python train.py --num_hidden_layers=8 --n_experts=64 --experts_per_token=1 --moe_layers=[1, 2, 3, 4, 5, 6, 7] --normalize_top_k=false --balance_bias=true --init_std_router=0.0325 --max_grad_norm=2.0 --train_tokens=597700000
Below are experts of layer 3 (counted from 0) of a mixture-of-experts language model. Rows are named router (the router's row for the expert), down (a neuron's output weights, with its number) and show model dimensions 0-191. Each number is 128 + 24 x the weight over its row's rms, rounded and kept within 0 to 255. Numbers have three digits each.
After each expert's rows: a language model's description of what the expert responds to. This comes from a sample of Wikipedia text that the model never trained on.

# expert 11
router:097149130106140121118147125142126124130118121176090137117153141147094109138132173160102140072122172118118151129127137132088120101097160128073107151138129140154162131108121121148123117091133132137099078166124122156098104133115120175144099098148143145130129114098130153104124156171141098119107116137140143105126119163152153126090110171164095095100144166107096110107148120111115115107124103150137149128080129105153142133156097116122103127108148137073146123102153157114091108117039157135135120094123164130092174106125080154169118097126110133139129130137121126150163123098122167126
down1:138122158156104142130115129137163149117146132130125135162149162107121099109154134176103123121127134136127139141156088176121119167166110096088133146189126155144165116152121087129138128100166151139061123132101106186131136145159142103101120130141125103186127140150138110119150149132112160159114116089096148128142133106152111114118145140093115127141089110127130160132103151151186097144104112086099138136143151122147142134143134118127128140142121144127145115130165148143128150149094128104147143129146177126092084133101136143146134193106158109124130171049141128130154157140152169147
It responds to: Blank lines, table cells. The blank line right after a section heading, empty or spaced cells in results tables, and sentence-opening He or She.

# expert 56
router:135121145158140108111140138146155166142119131183145121129123164114101107122147138128145094106156131157112143098152178118129117095131110115145110140163119126114161114118104138137132073125122144094147079177101149151109113153158100170110118109140122121129156129136162131125095150134107123072124132127183146106120110092140110114122063119099100075134135129101121125127112127134077114119115113145141138135102138178215122121161104130138096138099111167101122118145106150090095117140059159157089146113135141094109159093128126142159110126123114106110125128127098101101146111105134115148
down0:103124152121157113163120167094104126125186137119161126136086133167157118114146129165123101130112132118133182141118126129128120104115095138141124104132124155151095118148116117118117108150129141138115114119118121125139149156143146098142145191148064138154129140162124180128115179120162101105114085166116134107113102116108105126137091151141091144153105170137156118133110129101150123109102128164124136110133153103157109150158127122107164081111121181139092137134124152130139088080119097122129096148161148140130125128160073155139159141108130112060096123108127167166072133124135107115
It responds to: Articles and determiners. Articles the, a, an and The starting noun phrases, especially "one of the" and "the" after of, is or as.

# expert 6
router:130132144160112138130141148164137122112095120164101131139136131162119081106126125139152098115162108161141139135144172114111100095118118176096119141108091132118184145122108124132141109107131146115135091149119145135105097120152111178119116111116155104125151096086138112106128153194124107094126124152173168107144144113141136116114103129210122111109124107101114110147099115105113124077145093125140136140132100134209081112129112136105112159142157105116133121100114151120102112151086148129132130119126179131117173100137097133138138089102096108117107154143096102144148103087120150156
down0:094081109122116132149116116111108099123114131122116183117141124121112080162146132094109075127123152126131126150142125130172117125149089120116089136131121098160141136083104156156187142071114122104175118116122076089114140117096152133099102145107107095134117176113129120098167094108110123141151102153144135129128101141146140117126156102122111117125141121129103102130142121124141134151137126117140143127143084100106127137121141109135123114091171105136140138117120145134172147105132149143142161109162073193117117145131101090144173099136169132147195136156080096161128124117132149168
It responds to: Sentence-final periods. Sentence-ending punctuation, mostly periods, also ")." ".\"" "?" "!", closing prose sentences before "The", "In" or a line break.

# expert 51
router:116123156122092111117168130192124158130093156151123137173141159149124131123159128142122085118163122114131092114150181106124096109133143148122105154149121150092151103131101121141151099119123125148125115113113150148131126147125094135122126142153130095124131147118143117160097107129125131093106115132170155092112132099160116128115123135191143106111124127112135109133117080088142146124144120136171132144140134151140138109136149137122101168102155123113119138107125161084111108139056171148116138133139245150132131090104115151129148147124114118127082114176137085155155119130110161153
down0:098098095134136156111105132122109117095089163142112122112110122125115152119157168144095122153110123145114128132106116124120124110132135176131121082097106111122116148081135147173153151098123133124174129139125138154102139161164089178117150117127114152116161104113137145108086100164101145114104086148141108125117163150145125127155160148132127124098091135130133139131143112132129114133111156118177137160190125085119171118145143098109116115125127103140149127190120128133155130192166160147220100152135124110143145125144130114135151118128124137137125156108188134138119113144086172154
It responds to: Capital-letter word starts. Lone capital or lowercase first letters starting a split word after a space, especially L in Sri Lanka, Süper Lig, Sweet.

# expert 43
router:116128163161111108150136094176124150133111148170101123161150129142101129135147132146113105101138119131102089091167120130076120135086119100103114152152087147134148139139091090119135098124118117128108113143134141127111138139171119118096145086103126120124115129120126136105115137133165110118139134136151148100143126139116116143096121146182082115134111154129101137131149106124095140084164101122157125150137164132230105086133079136127113147119139125139136122134140166061101109132058125130111149108100174113098137110106098173122117108124088130166126147156147116107138127135115162146
down1:140162136147161125105118126060129139105116081156120106152158124137136121110121148178141162113114142148106153138109156118062124122182137106117149122112118168116128159127144158139121131135195140124108147149115132116144139125100125121118100099104085142110085109114107166136132127136128115099177107160155128113142090151115153103178110117135115096118142204143118156085164154144091144108103129122178140152118177092107137141120181103108139146134150124130142109133121118135176117121131111129105143162141113126116180143098099151127133126130134130100144127148118066095143138111150140124
It responds to: Numbers after commas. Space before numbers after commas or "and" in census demographics and number lists, such as "aged 18 to 24, 28,03" and year series.

# expert 17
router:102140159126114135113107140197123153091099143185102145150131132137121096116164112144147059128140125164115125107147130130132107118135103140134086114124122130147137132132097148122132067121120137151128084114097104132119090156119110147103101124141123124124147136112114166087134125184136128083136107154112153106175125157144141087109114140164084115108134140080097101125147113095091124161092109115115138137091102142213119085141108137127099136130124131123143113124110128112051134170138146124131149116120131140145137137098108145125112100118096140111116171134083115132167123114104118135
down0:130113121147146151128125140122137104111147127108119123140127156048097159153099132105092161117144165125151169086134116108133082147096100143104163121141163112133121149112132094099125134104114126121115155134115128127126130118171154155150135157150113134128132099154176085128133163098115159135128141120165113163143097153094115118153112125124144120097089152133109168159129116101117180139140110122123107138145137152130122116195086096123109142158143150174154093089098146102150115122115164120094124108121153125134155107133164170158174141153151138155099150114123119086092100079154101139
It responds to: Copular and auxiliary verbs. Forms of be, have and become after a subject noun or pronoun, such as is, was, were, been, became.

# expert 53
router:086113170149095100097146144130100118156112135164091156154145134131134114119118156132148098108135149137131126137125136149073114080108104155087098171141126120125136114112099173129153106113140118130144099151117139142132138150159110155124128115144137079134121146138128169098109146138169116132125086118126147110115113102150158080125129112170116095076153118104102109146141098086116100075123123142135143179111122111164140070142088139102144122144135122112130133104156155120108103130086141133087148123139189101151123075114076148149125102117104094149120138152099116163154140094122152129
down0:055076150155130117092146120124097140076116133135137161106103144118101123097115121131157076107117120133127122157087136128159118144146142110120150125145135157158097129121115158128131134126131145145127135100120146124144145140104118103165145071144118145130127147087163135127125144145154143184144081133156124090130106131124113175142090106137144116142104088131107117132099127151105089123103145124180135121134161159133169132131121092092168130142159119131138116132126127110124107062094129143112132125092125107184163089115153125169115104114170138191133137134105116133103127189112095116
It responds to: Listed buildings and architecture. Pipes, periods and word starts in architectural descriptions and historic-building tables, such as sashes., church, tower, sculpt-, arch-.

# expert 36
router:096086135152100102137158128128140153112118126173083131146107155126099134091159160150152081128153137127115120132139130134096107136126116143079129123157136166101129129122075128159122081135128127146134099137103140142105095097150113161138128138140112141161108101121112102114136150163170132070130108144165157122117114124152158114119116114111125132103176115116119116126134132048102134114137095128121141134112110180160144123156089141110138161124124145106139153140133152112105087145053156140128155101141203136094168105098069123124122104113122125113142147149101090140151131113135137136
down0:085161169127102094114132130127131131109117090120109106148099159125133148105139113145114084139122117097127140120125148093174117128178182077109171116144144155103126125128166125143112169110098122085110163128105144111150114106154156109146176139132135104058100111140118146083120117091129119130148192134132115142133090124098090110149143101120156139109136087123145123097137111146110121148110175145142125136109111098083126162179120156168181129146101134141105121136114144135175130119108147155163134153139129109147116157136125083111145123150131144132132142135148139069112144102103117133
It responds to: ISBN and zero digits. Mostly "0" and "1" opening numbers, especially ISBN prefixes ("ISBN 0-", "978-"), plus footballer position codes like MF in squad tables.

# expert 30
router:102116141122080148133146110120120115120099127124119145180121138158120132128158114120106073116154137122121120118176161122116132105128153158087122132151120117093137127159087114146157097118137138134132081154101143155106116139145097181121146088133136114136117123100109150100108115144130132122123129123148144106095123116140123114133107149165154118122107135124134136079156139092117128119111151172154123127114135124133153128174090148120127151128143088056150133093096126100084137119094154118132132126118239129109174117102096156165148086106137113134128151157097108155162120093136137178
down1:125181108138129151106109110142117114103154139147139128145148133140157132107158073104139073142114135116152119122111092124175136147098149102069151093128082092135119154146126129155173147131163145123146134144152149134098164165142122145091121092127083123124144105126111121136063136137142182088143149150124100130155125163095173151169123137115136175115128098076158077141088130124136105128141145119139105105126095120138125155129163117173090135132110158175149151167108116100117142150141139139126130134137148093123123128123113129147123156126107116075125119102110111127131133117095132073
It responds to: Table cell starts. Spaces, digits, dashes and initials opening table or list cells in election, award and sports tables, e.g. "| 2007", "28–25", "El-v-is".

# expert 25
router:079115154112130126125160095162133136140105132189087149156147122119109100130159179140135124101119121143118120101156147148112078113143114147082131193150095128113154126149140170137138136110147123122131122176097137157100130137139122159125105115112132100134135104094132117134068111186120113116151089099118150134133109142153154128136130155200115121110105132141114121115132132138109123140138104158144164132135129113182138098124121151121122140105127109112147138116108127109088127116025157165144130104107179130096136104115116160140133086110108140163129146101134096132138117098121126149
down0:143135154183071121109143158099157120155126104124135129117106128099100149193128164131123161129131147141127127123116091150189168109170119127111144117162155134155140148081155107120132132141133134145088121102133118088186094147129096073149130105085099152111136124130124145125128141111107124136118142160115134117122119154176104102093136133110164147146136095195146146131107141161109112140140118154183187110156130099152151119136170127119126144137113123122159126120136096178127118141117111125154121151117128111118143113138110123101093122170091119072161146146157149111139110144101143123
It responds to: Spaces in table cells. Empty spaces and numbers inside table cells after pipes in episode, election, and draw tables, plus track times and credit lists.

# expert 34
router:098102175158116104129151160178119103118135118191147138172111125129153104099140136175126113085156136196100130071131139131117099123128146133107110163130114119114168153130132121122137069134170130127129075149075160137098130131156142160115110100126146115130151121133137134137131178143165124097086112131144115110117107128132102122110092131119144117087144164078121146148181117107124149121124098128108155149097164105181132123164121160111109174103133136131126134100147134085119130144104154117108114130123154115099132130059115121158147111112117105136131151141148128155115139120139150136
down0:078085134110096075132151123131108079111128165141141116142131119102177150138122130159131133132140127127146155146122107108148124126104176111133146112099125146142087119147097134117085119103124170165164128109130149157145128106150087145098113139125101125155157094138136107133129118108122093116129143147137105123132125135124126189139151154142095122149148094173160128081107186161101114120071140080142129139090150168114109145136134174108108135110109104103124121107152179138163115144181119137146134125101087131130117139131140101163127105099145117168118156144095142162102173166134127143
It responds to: Location phrase determiners. The word the after on, in, from or to in location phrases, plus compass words like south, north, eastern, and University.

# expert 61
router:113134129142147137084134147107104133089115143172134173133150103148133139129139169139111139121158135178099130119145122130112133110125127124096118160189085156109135170135121130171151122081131106126087110112093123128117131106137117139133115081131122084112127133132116138092109136168163156133144116123114167119110099124118145086118090150137107118102159145084118123139092135117107125128140141153136122159118137162156117111182111155112076123096132142104103118124160160075051147129089154104093148129164174121119173157099148152146105095121130103140133165159155102152128114112129156141
down0:180164188183120163133131110131126170167111142138123093141090138131066098120133164128157109103170125132091137142121115137143116123083166094150129100120113126157126126141135097144115128103155092090130112165084125131070144141168106112147100122147138132118134138083144147158116127162154131117137154090084154126135151107115077139093163156107136116094112129163145130102134109142119157115155135133109177138158136122145138136100124153117149161155116141121098108107082101103162149106129122082136128112139117134147100071158153139133111164136128133130116143145101118152101138137148095136
It responds to: Word pieces after prefixes. Second pieces of split words (The-se, I-ra-qi, st-ro-ke) and participles like born, built, opened, plus however.

# expert 35
router:108133156140164116094130130109123133090138112163108141162105160117123109121125143161156123096161166191118112124117135153093084117100116142087141125120101128098127113150117097160115091104123104162108093125094141102147076122120122158110105092133138134158117131108134112104108140183173156111143135093124164123142099124167141118097135120140126111095150148129114110120155121121082125117130135123135140133127135126160135119147104152086122147151154148158116147128102180103079098147139164161094158157116182123134146100058108178158106102096112104135132138140157110137162122085136131143
down0:175145128111081128104120115151145106096127191158130104105101108147153130114128113133141157105124146145118139128190067149146140112146120123148096135111165124115127160119136144147138139127139112132113142130132136129113150140161097160146160145124098096103157110136161145112076154131112126163165107127087180094145148155149141140165135140160121154144172133159133132140158154127134113115097146131153103152152130185116114086129101128140145138073092113125145145170081171107133100113140165135112157135117117119162158109142104117124152148115137149149146147123122168111163149051129150122
It responds to: Word-final suffix pieces. Closing pieces of common nouns, often agent or abstract nouns, such as framew-ork, inv-asion, cat-cher, ident-ity, -ographer.

# expert 58
router:128099133148140126114125104151140117118100173161102163150149167111104175128160157139119116160155128132116134076123167132124098125108092163106095163122126155126180148114084151167120114102142134111129130154081120166090124131142122163141136095125115121139175116127145132113121110115146184119123136121144133110097108166158149103109097112153111093143134135116089144135149105097128115081133090152145150139101125134147127076164093169122089120108140117118110122114108139112105127152090140102143159128131210128116156128070122127155151092090123144117150143163145094140105103130128148134
down3:106150148134097131107156117160142126099124186153157137098107116135119113144132125075099143134158157092145087091128124177169144163101107104104153153149231101130091117157126151113153119156140147098133163101143129122122109093142109131151123143133101099139131138134143145121144140108163153151146129126155152114111129128115144148136132121097112136112115101131176126075085164157143110139126119126112165119153136127135096106116123129121133144177141099165149128147164165160108131131114171095138146149116148116135154103136117132121185139089104080128135081086141128130131113154118155141
It responds to: Inner name fragments. Inner fragments of foreign names and year digits after parentheses, such as Azerbaijan, Mayagüez, Gaelic, 1996; also Although, While, saying.

# expert 31
router:104127177166087116114134129167114139097099128143130151163141152152124119134173161125141080121171136133112127092139152142099104090156107141122092136135110142114151100139105131159121107099113127134130096123083120120111111128144126144117161132116163127129119095085110173130130133139150123119144106111157116109138122098112088129106104151162150119091147140103120152128113129091113109115119100132146156130125157139150137114146061141116133148079121144140129153111137166115098108150067157139138151151140251149121130089085107105122152122110137126155105163135120121138132155138142167115
down0:096132116090153175119073142155114103146116090167142073103139190136104135140104168087128088141131134157105098123135152144111142131136126110108097127155121165158112117114117168134114133066102108175143130097154151156131117108137146123129158125121111135124121138121123097161122101124123062105099114108140104149162091147137128115093123112116119158133117180151096144163135168176136142132127125137077188154116129142098139147133144173134125161176118113113116130108114102144165094101139118112115134127128164115140175123109136147106150123135167126103140160112108114108142136156132102122
It responds to: Word-initial capital letters. Word-initial capital or s-cluster pieces such as B, W, Sp, Sc, sh, as in ChemSpider, Široki Brijeg, and minor-planet table rows.

# expert 45
router:107092149160172122143178105146123119130126142196137143152096156143080145128134137167102130133182103132110101141124138168130087103132148124069117157149111126126145142151127130181109130096143114147136125126097146122111129120121115113113117100118110141143168110082164145089084122158153094099136111155173124098142071172157112135133086111144105100112115154140074141144141130108107155120160129141148145151110135140139143110196111142129144104115133098111142132131107129092091134132091126143112123141121183118128131123106128168159136137132159115129117155141093089155150112097110138156
down0:112118167108144122121153120165104138101131118098130120125137129160126100125089153170133131124154129135139140121149143126171145139107164128104108167119112109166113164171110127116157107116107124120172100095151148114124119102099153156133130137106102138116178146138139079115103135115124144115110124164110128161185090136127130118137136097148159107137073132194145127124132176108097196133121129157103113139128171098137140127075137098117144153128164122146118157110108118062135143161118078135156134117146108145140103099083158131117138104128096099163119107148140131132156108108073107148
It responds to: Syllable an in names. The fragment an and similar pieces inside names, often South Asian or Spanish, such as Lingappan, San Francisco, Raman, Aanandita.